From a checkpoint of a small mixture-of-experts model trained on Wikipedia.
Experts: 144 GeGLU neurons an expert, 2 picks a token, a sigmoid router.
Training: a variant of Muon for the experts, 614M tokens, 4682 steps.
Below are experts of layer 4 (counted from 0) of a mixture-of-experts language model. Rows are named gate (a neuron's input weights, with its number), up (a neuron's input weights, with its number), down (a neuron's output weights, with its number) and show model dimensions 128-255. Each number is 128 + 32 x the weight over its row's rms, rounded and kept within 0 to 255. Numbers have three digits each.
Before each expert's rows: "raises" lists some tokens whose logits its average output raises strongly, later layers aside. This comes from a sample of Wikipedia text that the model never trained on.

# expert 17
raises: " same", " latter", " main", " first", " second", " Netherlands"
gate1:128139054101153104136157127139155138103148100089098117120123193138074095136101076128197108068148137139171127149116119143194160142117114166138180082092126134127141118105128159118156147090116068107066164097124097135012124079076129104101180130157148157097136099138158077122115116100089125123131117131182138165190195177154152127061062138131119038073157133131161101132059107170162152157124
up1:150153101100120085154179113093174022155073138186171154113097114128159143090134133100060140129051147130122123143176142132137121068156108098101110073168154117129141126105166122124102190174171136162151097101103139123103132072143173152137124115136130122194145161077115173096138199166189144145169132145157150087124060101146124165112169184135120087126141137168138128120120127098163109196079
down1:120077130178107183092038157134091180140141070103132139107129101155174122136125153147144093138110079139083117134099092166087091166128156126129131144110044155162107151200069165164171111134139123120134113187113191080095126193104131125116093165138125128131088153121137113108081052160143180091111151178106097075105204114163122168159112144121171112133085137094199176132167104137153121118149
gate2:124206095071100102182151128119160093177073105064155114082107098102160135130134123163125128057150091121157130110109174104102154131121130090144241101139121161166149126122142150193134190180149164031128125154137101084105134115109089127164159169144085079118137122163073119122147114158102162105145123137148118102163171100105135118085087145118076109171111116150104098143122174129088182168119
up2:178118184091123158126077101159124140124155131114125091120182165103083196117159155143159113123066108141180118141113140068178125104126167132141104103140122169074148071150160153160170172110103166163111169083093163095098188157124096101101110092139105140115168125116168076112116073107180138145105169147134156148136113125087110194112091141119127131108124155105124104124092153141142123080129
down2:144173116128203078109073109035138077088146163124151099137169125125169083122159124087146087101105140121133126106091087161167137103092125189116078096082207143117134113146122136130068071115068132132097158142172145075060146109079175106091112106122118169088075128137144137139120143140170121149111074098124153109117120104077145139098106090120112143128157099066091159118165119157134169100100

# expert 6
raises: ",", " and", ".", " in", " (", " "
gate2:186143141146122111151168135130130130103098132129159127098105184084163149076120147189196129140137133120130173117150093125060147148149135130099127142146128121158121133126101180116105106198197188119126108142068126156076146206109155143141098134082088099138109127116114102099161114092154097138132073232175158165126116138137149109133066123139088093160152064154139107137096111122174126129081
up2:138137075170142148147087113106133139161131129172154094167074136144133076164097095151163189152111083133098072149135198200126105146111084134097146188132115130126101146104094118144150092048194089116135125089137126126109124170074105153157132130154070095117076131089125101106135101172109144136118174132166129101134069109148153171089089211167167163154082135074110131160117088105112161099112
down2:129132140116115150026089115166110129157117130130103129156128119195070126147119114136062176118110150088126123147127124124167098108150123104111118146116125121183100154136126102082144183102042163118118128186158155099103185110131117074136106116118207116084144109127121113143089119151116137091163075154148157084104114122124129118119157149101138139161154169130134107064161149132091062158153
gate3:075115129154194089208095089064112131067086174148184161144081134138099172137170145137153116107118106134112126095118174075151174116146136162133123106145122136111105112106042196148118087125140149119074135148133144150080187154114100116175127146165086169111115116163089163207066127135105164140140114109174120092173143154105128113064110148135133138166180081101109141125122118159153108065107
up3:116149070133142134208106131065122124112131170120189154149140103098155152158175218141185166106117109134116115200120152110176185243099103123102147160130105177185132108140073179135147131152132159093129093112116156109015173121115132092110157110138144123107145162082138133160140094113085139118086147100067107118113189099127127101121146129118124133139111157139149090109142167186192076161093
down3:068047142124120126144118145151049135113145113106137200086143156131084121074132130145111091128082192122153131147233064123116087154156184157131086101125166139101148114087132117086174128118120155126108137166158140133163096140121083116176145128112148113155136153191139049130187065123140197118147145091185057133090109089161124102189140120155138127135124099166123195130115121090038117167146

# expert 1
raises: "11", "18", "13", "14", "10", "16"
gate2:175221109131113154192114153111106094128091120111146114085172148183084183157166137161141165097108155129184105131095121111114140171101141127086087163149117106108162117162141133081143124168126070112077144181127183141044154131129152104134179157131097070125147201173098111146140157120088097104092122113129107128162202151147130090077119150128180164089128130102140105170142120111155097146225
up2:183098101150103162100108148113084092211139069069062118130164172134128134120094086101101178106065118115111109164152084130100141154126098122122153126078095189146157135174134145079133080157146067162153108178118130101152124156112236052137186139137159100181120120113113156180140122119077123111141124118106111193093155102134154088148171118153117137116162169115116173138118142074131068107158
down2:118126154054071136147132104060099180159144115141185102065186181125167190097186107151166089139133079157101180098143110053148144076102138157115101122141100131144111098166116139166130111140137100067098136158142168101150194094090170128072091168131105137115129089184113151176149119150143038129079141136108160073126141123177120168110121215128161182121127068137169109162117114081117121117106
gate3:154119140124144106162167121184115157088133119088153139169121160069134137143182171127169153149153166124113119137141159070099156104143083099164133141175113181146127113131183181055110151142197137121092123136153113135118151115138111151121136114104100165141164085167100104137120112100099128087141077101174175030145115151153127124114098089159140105152153159143142101183091124132121133115050
up3:141148114197115123106128150104115095090149144095059198136178108126142065151054018134166088149066149135125094090114126126184114099127098091064099176172114105182141096171082076127091174149125142082123123086090100168153118087169133141097119141112149159098115172165178074111121103112080142149073136154150169117157113128137102109182134073178093159172125160143150135146177118138188144147153
down3:129124128123116082163143134175167151144132148096084084115107098140133193091099167160125098118152129126103167116107101134136138151117144133131112118086125155155100148116163098172125141198123102115154093111151124119067143139101125148142168156151121132090108157140152095119150146043161139135121171169172155212129196189156140181148153133168143109126082075114116190093083144102135051121200

# expert 10
raises: ",", " and", " in", ".", " (", " on"
gate0:135129114134153111126122128096114146098065061150123150119125104143098121128171112088122100070159115091146089146108142135058109133146140147105141150149140197127194105126163128105052110135093178145176166137157054143129133054123122157122135071070091159131136140135163138104128131110104088102123109093117155121186140127112103135128128140125105105123173147124103116156160111118140143114114
up0:065097176139123095148125124113124091100049145188096139164109122139070112125164161150104059022125140127111135099156162128099088176099208112121156102160142132168135140118079155122139127089100192114139167076155103160099161143143083106137110134205044097105112115110123094155132171131128099185130143169141067221131113145108105098135111122170172096119047074150084092145124172100087084139107
down0:128171150154102111190120134161107143132096123144106063153066117112129112083116115139098087110150141127110053177155071134120119134135182099127152129098145132123124092181068092155084065132142113120101103141164120133158150162181133167171159138213193140047177151128111192172115129113141132052128089128189106160139062123114109101176152187207109124110170106165131089099123071171128106141139
gate1:140167110106123111133175122093164093147156164177090139087167088071164135147161158092141130116121131136123107151119148131153092098138155142164107105167143127171124174170107151152157167136122139121092160118157131122105095111203148088124140114114203154105156100160147070114095107073190181138120069136158086106109126171141157186108186103168177192105059116171166113132127137125161158187117
up1:144143173149129116142168074079081181098100135141108079124140155110100146166109100127084138115117107076086179124143093056140133078095153123131133095098130131144120096167115105086122211141046073105134150141104140143090150090124168144111090132112105148167150109195099202120153115100138093201107141097132083179130186135151077144116128126155146117127199141113145117181143130129138136108131
down1:133124124151147109159144036114180126159146088135185149086119111059138104083110104213105155141181183136145083059155132141094121114074087130154090127124070094111197078128103128156148157097093168094166152095075157137191082178121104141055142128108106157157109102115113117103138091185136190098144148117144100197114135174145115152110129147098146128140062154126117146098139146135136174092137

# expert 0
raises: ",", " and", " (", ".", " ", " in"
gate1:136056155137111097138168122155122136162117143104174127114118151126152122119119129148138127120092153068101100144164103139134141161157144140145151168061055115199142121191119118168211063138157137157138136097155056208191094101109085180152175169121126138126144173162124165160114171152140104145110115137088116072135098172134105154165092083108108099101121160103165159105108173132144085169132
up1:173153076165104110146128078198176147124186146093168081090122165129049146141104115139168092144130129143125144118099109145137141128106179080114095169103212144117154117119174120125098114090171169098115146101149175157065072106148157113108103138118087095097204144073203129103081116124191127130136082145110153108168183126151180154105160198167166113152081112102078164171077147132151173143145
down1:160153144087122194094120153115118105116162155116060135188091151144099165171122149129075142052119092086144136125160070100078119143131063119157173085180133111120035122121116160126119107171094118121097089154134124120132182098146136150119101155126128058148112157165083142124139100060103118081069200091125174114109059121156126081170162115183159180113097129167097119116156136135086097102164
gate2:196129143154124180101136150042124099143107106162125163205120145086151132168127101134092075187133161142078157153134143132120160102096149161123102164099091175084098155040097120120180132173138092129148147121067109137098066127125123112125114167092100108134103197117139057149089073187159198152139167121148197127124126128129103117181175091108176146154152136108138085095156097139106091155063
up2:073166146137114115067144165122117126097121116117073137096054134163165136172174128147172124157130136128122075097131090186087131153138144173128133173125125159133142173086086098172156083076028139083131094132095208117192088157095196176178124234115116161123084168098105123107075188140138103127133048127127123153096147122142112177157141112104143148097125130117132110169135125119137141096169
down2:196106123123070213123176171095131138110077181066126109147134102131119123126074089110058142186144107173129126106109140110124120098108131127094146159114096173111076111084030150082112113086110123170111136193184121159086151161146084103142160169116082051122184088126169138114078187140121097105139148138132162135064158139167099145141086122143144154154134101069130120137147128191106114141077

# expert 18
raises: ".", ",", " and", "a", "y", "'s"
gate1:133088138108097140097191113047089177132136077192155112139127069087157123115081153095134099104140135147148212119138141152110173151112152128137044092150160131160142099118131083113086152103156161111065104114112152111161125141073106145183163133123110116122149108106151162119097116100155131087137144186123072118164159108102124158148149084102189164162117092093093133079161092106126134143069
up1:094151126195128107172129095151092145176103163094158127117140100128069091214144140186086102126184059145130137096123143116165069107151138203131114150164064133085152102112179165112178097148158134112099112164124103135078129124139144143157132148140154180087100090151130145100149135140128188118039120165117100150133082148141133130060145152101155132141118152081107114123046149113109121084089
down1:121144179085079080145082173076162100149173135125071087121103110087138121147097064152169116129154134161133111096143162138128099124152105110102083145112143119156130163162180049141124184152124130130137106131141063129173126150124148133123119093110151158084174099112165118137129117102118176120117111124063130080169135105080108103168121094118122165124127144127086121135130104149188153128086
gate2:160099120128155185103141119105053086106157134191114098084189126090093112103110080068148119150133135218150161090076144128107129074165119122082083078159117202123105139135115126150084094153141153152103079105143172130105085124125151177085088150099153121160178152195129129117120155145112130183168177160150102158197099121102143129201137105137100068081154101130123148156078157141141112149152
up2:093190195131122149068104126153097095111091147157164124128164151147142095103107134184090151135153179161128112134082171120167138166091134108094119115134086100066161133102138134059123109086129099121165092097120158132180159150159124106123052085178092093117050111132120145131128142128139097131146143114184150100088125117082173168139153115215146064144100114191165079121132131103138177168179
down2:099159137106061150121147181119098168167080087070179129139149129161096110152126115114105141067120225154162161097113137162073086129104138089126062124115127141090143172114060153103127123117145142117170093129098096163119102108194123091112123151130078109137164192093074046140081150102103174161094120162178142115147134162115137087128101184197127224129143132119192072086074139090135160103100

# expert 15
raises: ",", " and", ".", " in", " (", " of"
gate2:055136079185083086162123106140109085191129180144104115114094141111125178176134151186130096087102122096106100036124109135092152095132164146108133183098153117122117076115138127146116108107099089152175133062135135136127116132134112167169116139113107096147140106102153092135123101166124074109157167124118158097159127135109106098141180141202125144105097131091149096123129129114151148124089
up2:129087128146102141193190093133153106140087166113130129127126189119150151094144154103169118148157127123082134113127152135095199132172177166147151135124129106114123094115117123082143159108178090180108104113151100131004170139153126175156114143086087134104109111107113099184089169097169121130071134207168160106107153123052103107132137091053168050137167119120083141197148119099173163114126
down2:128100136123141132109107155127090144127170156179117092085135037132101081148124052106153107026112137130148121115171145105113121052166105100114071145139121147073165125113093117134103135158125126090129121136133170090156104096124131097182108173141137059105119143123145072099182110104086126128113150148174147114094094117148135155133191161170171130099114125169127095141072147084142124135105
gate3:133147119183082104129159141230169075131140165193145138107090137163158082178088151125159131122180149151163142103112129099169137104101069143166147074079114145160098150193148159120168082106131149137064128141123132149131134144166087133168052127148114088118096160100119136107103150119130124150124206130113107173108143112038121136171125158124124124107144136149073112127122090141153086106152
up3:134123182116099144131138150102192110128100191080089161145138134155130154132049116101142050148160169135085093069131074074176149120115096138109096094111138077118069074073116130152126154123153096148102080089189088056117149213129093105077173120110109169161105116116106134059158180173135184122165110084126188101147095109143132156111114121153151112170119094126097132135149114055166091104126
down3:149106138095123141073140106110086056203147078110123117086108112186114126164129098095117128166053117141188068124148163121103103140135109126111107136182076130116102105151169104118106126096079128100116124208156158096150103105135171104160154101121169150124135073131099098133181126155107139106104079076107152113130164113085112106161153114183165104201133138184127101143102136120092109142169

# expert 5
raises: " ", ",", " (", " or", " the", " and"
gate2:081102157112163109148115152069109108142104103169173132139157176063125150112144123148142095109147127125113168150085073096133112110129093129080126151089123094131131048172116138161150126165139102109163170130114171199108124168139122130132114079159054119145131119088137152103134125076098147153177145115162213095100150124135117164096183064113144139111115183160071087174103116116189146105144
up2:121095159143122127089093102139129102136111105135156127143107142155113102122105051142135111087116164123061138100111087135112187092126111109106090143144152213152138136151108158084118094145105139174158149102100158178215130159151156158160077142123081118085099167097152114170137150111231154095061137136103115144127098092142177093103113170136153153188165098104185185100179129106115142088202
down2:118174133060218122120139126107086147039119176166090120141110117091101169123148144078124154135136113109123072108139111104097172078077151100104108094122080071152146168084075132160110156158084124107117128159165077089139120119127209086104133108115125165148124130133171130195126092127130107130100110108189201099155150125099094134117104119164079074092129102160119138107154054089158142112149
gate3:091142172163134132175192157164144162175107086144127098159136129102092089156089120118185129080108068078134100148132106154148139139117120114116114137119149118123111117110115118109141159137124150158151100186105128139116144163103135145177105067116115101131128139122118138150191123184136113097144172115170104173047168073185102132116127144104149137055149157086158130119108119190135130123141
up3:156107097214126154185094095125129108088094068167138121114139064189213186111168147116094082174142119147075119164168196144064114128135158121094134140114127162147134134089120154124176143140123134112119174078162145076109159124097101146157121083119161080114082139175110131124078099103183127178118087103179105073067071103156133135165096105151158154126097117115094129169162081101184128195137
down3:154123103128134164153107080176119117152131127084108177138104150168120168142143125126158175109137098121134161142102096111098144158117134123161161114145180124186128129137155163087150124114092102084146102125091125117148087116117122180106138088108126180115122203089149104110045138165115089069140123151150176161121141135097091062146181164075135123055200122126163115082135117136161169109147

# expert 9
raises: ".", ",", " and", " in"
gate1:118117132137127123152116112132134168147159154084111124103128168136126100076147111160143163113123114072145113131115103114098124140172123147089115131110117150109053178131118149084137130155083099168108145161116131143142147202162076097159111144141181118072135174147128094142141146156092132118131115155103165134122061130142091145131113177157097160103041079140127150128182162130130084144131
up1:096135151132136100136105127119126072063080147171124131133153111106116158107133149056075110154074169183136139123105143126120102057094108121141084120143105145041137183102091110060175144102108119155143097116156160082163194165127127145194103163168158110103141095203158112159090132135099156122194176136133087115139111125104079089117099139127126092136096143134059149164178146129163129109097
down1:086117107143143109099130191155178130084129135127117168145093119134163105138112064145172198112184081146120112067133073085085137188125131180167198127192179123176076047166158096185115064138091094110110141135128112132111114142118129158118137092106155090149150136137123092116115109145160150141153108107065080087130133099133137161106178151144111124085176216114219092088088053157137138065194
gate2:163080141076074161148154102114155111155148170124156124117076157160075131098089154110136135144070190167066129155134124128140142099032086122158095100099080131140134199076092092215128192089150122112099108134100152134181177161073157132123098105033107124144117149121159112169122138143128064119102110082088134206174102154111108094155149153136078103135149093106187180114057127145142124178131
up2:107144137132169062081172128100148140142223097156109135092132118076113190140175106117153142101120112086140132125126160126147104048129160099126130134141205164079192135130120081188148111136112098100176156129158090147174147150131138104070132115078112164193057149133150108165096136064183122136103132077145071165128111138119098046098111069113090161102113134109085157190118170110072189129155
down2:132124122126100143136130113076101150071089081157143126106099162089128172150076125119091122125162102146062154183082128086107144131084110116140120157059081155168168117156118113098140128134145142114125138183118171126159160161080191195141161125113061131182114107149134128130162155152122077092119163147111156177123128071154116150129106136131113114132177091043144107140146089132103130110150

# expert 3
raises: " and", ",", " (", " a", " in", " of"
gate0:160110129123110120110148098142139142152117116085124120133140158169130138118163083123090117102175102148067175100133143058150113131086133126041107090110101198099122113146099206124177100104169130092125118124126162162173234115151160201094138144129179058162098139157185143100107146109166172167130137078099144126140127152104105195130129130158129147154127165153137209136110101132122104155094
up0:066158183135145154164173159141150148116162178100125094176117138134124105135047106092067110130132107150112099048144114124115182097186173183079141059108129128069119113096081119141173098156139115113142150131163109094058135167124107146119079183074109146165161145088139138127139179121133129144122121187118164126121108155102079125130132138129197136068132169128117103141051152101096109163157
down0:095119134125136114155113163178127134120146158115085154161150132087146134115103100178126062075174139131078132189110178100133117143189095155102116152151134103175081077157192134113108142122208086117189169121131078091129136139132116211105148112169145153119189132145157083110106163192171091120114181138099098141135089202105084120162139122113085121059091075128128212091148128186130120141132
gate1:089074191102108094175092097151140102144148081132120097154102159138114097195121088137139090098112188123170122188109117090142093127116116141087144058065142141111131089179046116160140163090128166135091129073181117116083141093135076132138127086093091150145143135163093073115113128129134135080116143188126107151136124166148173139125160162118090145058196123116141075110086184126064161164162
up1:105093225235151146132157099107132061115087090146156082134169114117094144128145138135124090119163133093116147187183130114118150177153136087187180083104140130149161112099110129114119135097124146178058102108122114089181144084097124119166200119112127147207082164128127155102202116105162130115146131095168096159135147107126112134125094145143120123120116122150078130086184146112090085146105
down1:110185122100040105103074105255155158119107151092163134126094089120101124058105092096170157159105136134087085123130125142115145150121158161086076114125136087125127114162178108158144105211118029110162093074145124198196129130119091154200121132156093125119154129141113182136128135113122153130147116086104091111085089089116094148164094171177139118130122102144119221133124130110114150078093

# expert 14
raises: ",", " and", ".", " in", "it", " for"
gate0:119138057094137140144151126095135135140076108143085148089112124129147145154131154111142168190108126188086146136144096150076208106089122167162131138103077056157166067100123196105162186171097139130079108088139141137104156152134159162107190159120144122136111147141123155085164143124139156115129100141154130083099105129192161066102182143141110173117086104073110147090104089091202098132151
up0:127117160180159105117104076127130182097134129116128136126166075109192110147159118124112137172118139140120163102112106143170117118116136181138178161109089065161115147110086091096115057139117154110138161100141150162100178109088170083169107083170107166063084034113170168123135135144144128113126116156123086166140116078092148121125108148093153183140142165156121081160156146176062143161082
down0:140124126155104160109137148114155141133178144113197147142097083145156123074140170066161086149202161125105101158143051173166153082146091102148089119139123187152133130156104120117134135217081081107095192143106159137148141136153145167211136178075122115168084080109084138091110081122115134062113141058083157124057131125112078134101110148096100160136123155135155155156132130108126113112129
gate1:141106147110103137112132200095145134137114127131127103162117131150194130140102152133146109141155054111122094140102095149104124137190124135109143113092115118134105102152099085100145123151112203156118078171104156115062122128127089115153155166158104148104116081076130153175158158108153217135141090165136119167100084128137162152137138116145147122119160080106167152080163095094107076059175
up1:168113023097092144101142091173134164126136067160141157086156151111069094139153105133206153139144156111145157100142162105122112143170126162102152158137102155150111156098154143121087157062184081121174163103134146151138135124125145131137129132135154081178097155186123093108116158105135118090138171104110115072117119102122140085121089123131180166138098091100109096166109197136165135169114
down1:121101133097137171116158105131166132140127138107191167128165154121153092146127156132168166116121175105122190143131148128168113116147188115091131037102158141172168133138112142088087150120091099151147126135188147156085179142062174164125102094151152116152115126107103128114184123088133144169111135102066115106114063088118087102068159107095123167097149172145079091141166119184165110128177

# expert 2
raises: ",", " and", " in", " (", ".", " "
gate1:088178106171152046162206145093142153097121134157158140145189192097095201103104087085094194095112111127116105111119152074120114122098117155119147031145098123142062121097133112130128120164117192107093170085168150155149167126139119135177198168142103103110195099111101126139105176138143089142065136118139096135137107157149097108113091137143104066140138130179082106114126109108121187092126
up1:099104149181120137094148163097104154122101130066127135174182151149160166099100162127166202117117104162150103149145168109125125155087149101185139187080100162133096181154123146137134139115161111110145126132122098106159085087160142143190135121162105097147106168057124115057103126078137158151130150045135171096150100110120123203242093128144101147150191102149139160110108143127132190176098
down1:142110167057154099068125137151154169135179137093111139083168128089106117159176124181240059112171098097140109133134093190151125069154134129087059159118162109149151104107096152145131070130117151129112176101142080085197075102081096090084117123088142139123093096128131159124131087126108091112124159153130112122241144131164160066125143153077161191108054108124136141125129118122114178110142
gate2:122133117127123151150100136067074073149096148162152129110104141117162191120115135138143130105182094088180097098116133110097105191116125105133099171114189093129154113109122128088134147140097191111119166089103148186080120121106165119162070122115134141078078164124161103187096093165132144161123106145130123129052167125126159108166092077151128137150158154099168147111153080147146117149099
up2:142055091149143127101118121162089134181138180162137098095064098156180119102127119166110130117173149122075161160223111135141137139106148101146107192117196100092161129151136119109155134119115074110075103183124145127144106151083155113147176124176148139092140129127142122081101109159157105142160156119128165151083122111166142149133146143185111139139104088166186057067105106128138165118093
down2:114122141149131127089179186099198136151134138110105108043116114156156074159187202115187132116134167065117114114144192146159137135086120208080100156095058118158103189145089143133107092086118127063102112175090148132167216166146095082124119186120148153102154108166104131078108110122122097123107088159095072080123148135082127152132153151125146135100161161145147110080132196186088138116130

# expert 19
raises: ".", ",", "um", " and"
gate2:141047137151126141139100087080135086146195146172122161152152100110149144168094097102148145153084158182170134123152149132135124113071151162159069111106105125133078106090123158048143077123122127124100164135085107101101144110077122149136064120131103141099116144077123148190093119158088168167099136095152101149191095148084119162206146135140122156133127145133126153096052121080112119117113
up2:146081123163154107125082132136101117111120098133134149114177128052127182101098131122124120155140148124137118160135137108128096140151123058164127140162116147140093091147128133062075107055097152181180167137098071172125142121181152137125175099123132139060142107155130125104094170120130143132123118129133159149166132129111150091153093140133160123161112116141132095140078079119055072055127
down2:112089092153112122130116134101150195108100121135148167166022120062089129184161205111147124104072171130109145124209143053112171047100113142129045105232154082118147063139141101161134203120122128147143120155114085182119099105119135100147145096169197202169118137068118177231097164134144128113112091105154121098115161154104123120102104137164161143055151137133083064114145076158143148150121
gate3:104079176144117133174126100118174098090110127167131103141153124118115059166181140108150106143169082163126148134131126127123164040106163080121149117176164153149113118115136176093117087132095193125146106094169108167153100140114185147109184099134138135138093180145169115111097135129082077056148136087085134177113082119189116111131113119130199088107138045176118115137149162110145171130165
up3:090107112136169129109127148130152156144100112197114076194149100116096158099106100117133146128121098098175118085129113152189107129079182172096153173134090189100122130169143112168141164139135173134112167118155115053093122121141156130101084159163108089112133094142159130146119118094101175123183132095113129123139105191085133084156106128185092137164128174185109122080185142117145095122135
down3:084111149160167196163075120151098113136099074152186118128096163121119153128119146175153173174118066108161117161107139100125066156141171131115123146162024147165096132118162144115159123112170137124075175147154161176074067167183121101120126179152150107095116134159109142154171099153172165221063143147105111147160092110104087083166152147139116071128153125065108137153107147112119118151118

# expert 7
raises: ",", ".", " and", "'s", " (", " in"
gate0:098170100126138116142145100067115084159139078132181076159148071112119164184104154163159145104163112136135131142093149140100103179153132105100151120127201152098187154104134152126121139158119107167127158140121149125058047057149143104144185129096109152122112070173143165174090102144078139107100135108066119159117164172105126169119147139141142140129109192131139145131083156093105146121117
up0:133121164108097112136125168143079075105150126067122158155094117216188162048127121093137118121161107169111110110099180173171109140099112091130116165162083104164095120140037132052171137174099093161143158122181129167116141189105123104199128084133169085107099096138095130104107129141096126108122151131153121145099184103184105165158187100100106129158150110094094113124134090139168164121153
down0:095123149157109173115082147080097137120154156169107103100137133130154182192159128095093166140146146111143145113134074085126102091157139087156131112174156144127139124081139087176135065130151095072170161045133166121096113123152145136109098129139156167133116065118063093143160154169098118123163183105056115166147099146105098121115069138130151116125097168144134161116099094132113171144120
gate1:141106091138171181160116155111165105137129129134176154101131080109079100157137111187121139110107147170062058148134145096108169077120147094132119117124161091155140146181100099110086215154112123108124108204081096150101131155125140126129143088222092123160133105096133168147148075094061173223095151146097110112135179139120075103102153147166121139083156097115132103161183159152121145138107
up1:108116090178175080123169184074148087108147135118120116171107181089102121114143165108096107206122103127149135169123099181099108137206181152158079125128046101125136180131125142183121091140170131161129120118126092084133143080095115128132115144129183097144190140137133103177111093176087124128107157139141088108122137125067171113161121074122122102141065135087155099092144135113114127117100
down1:110115112100124138149116097101145177113142134102091090121116182161181110142135145072070090137111145094137148104143113113134120135150136108130145133162163134171128125103089107138153099126094149077122131105157149133144141102148139091104185127147118166095076192161147115124138183130210155148117134150090114118061129183099117116165152101142125117141105114120107113108102097131177156119098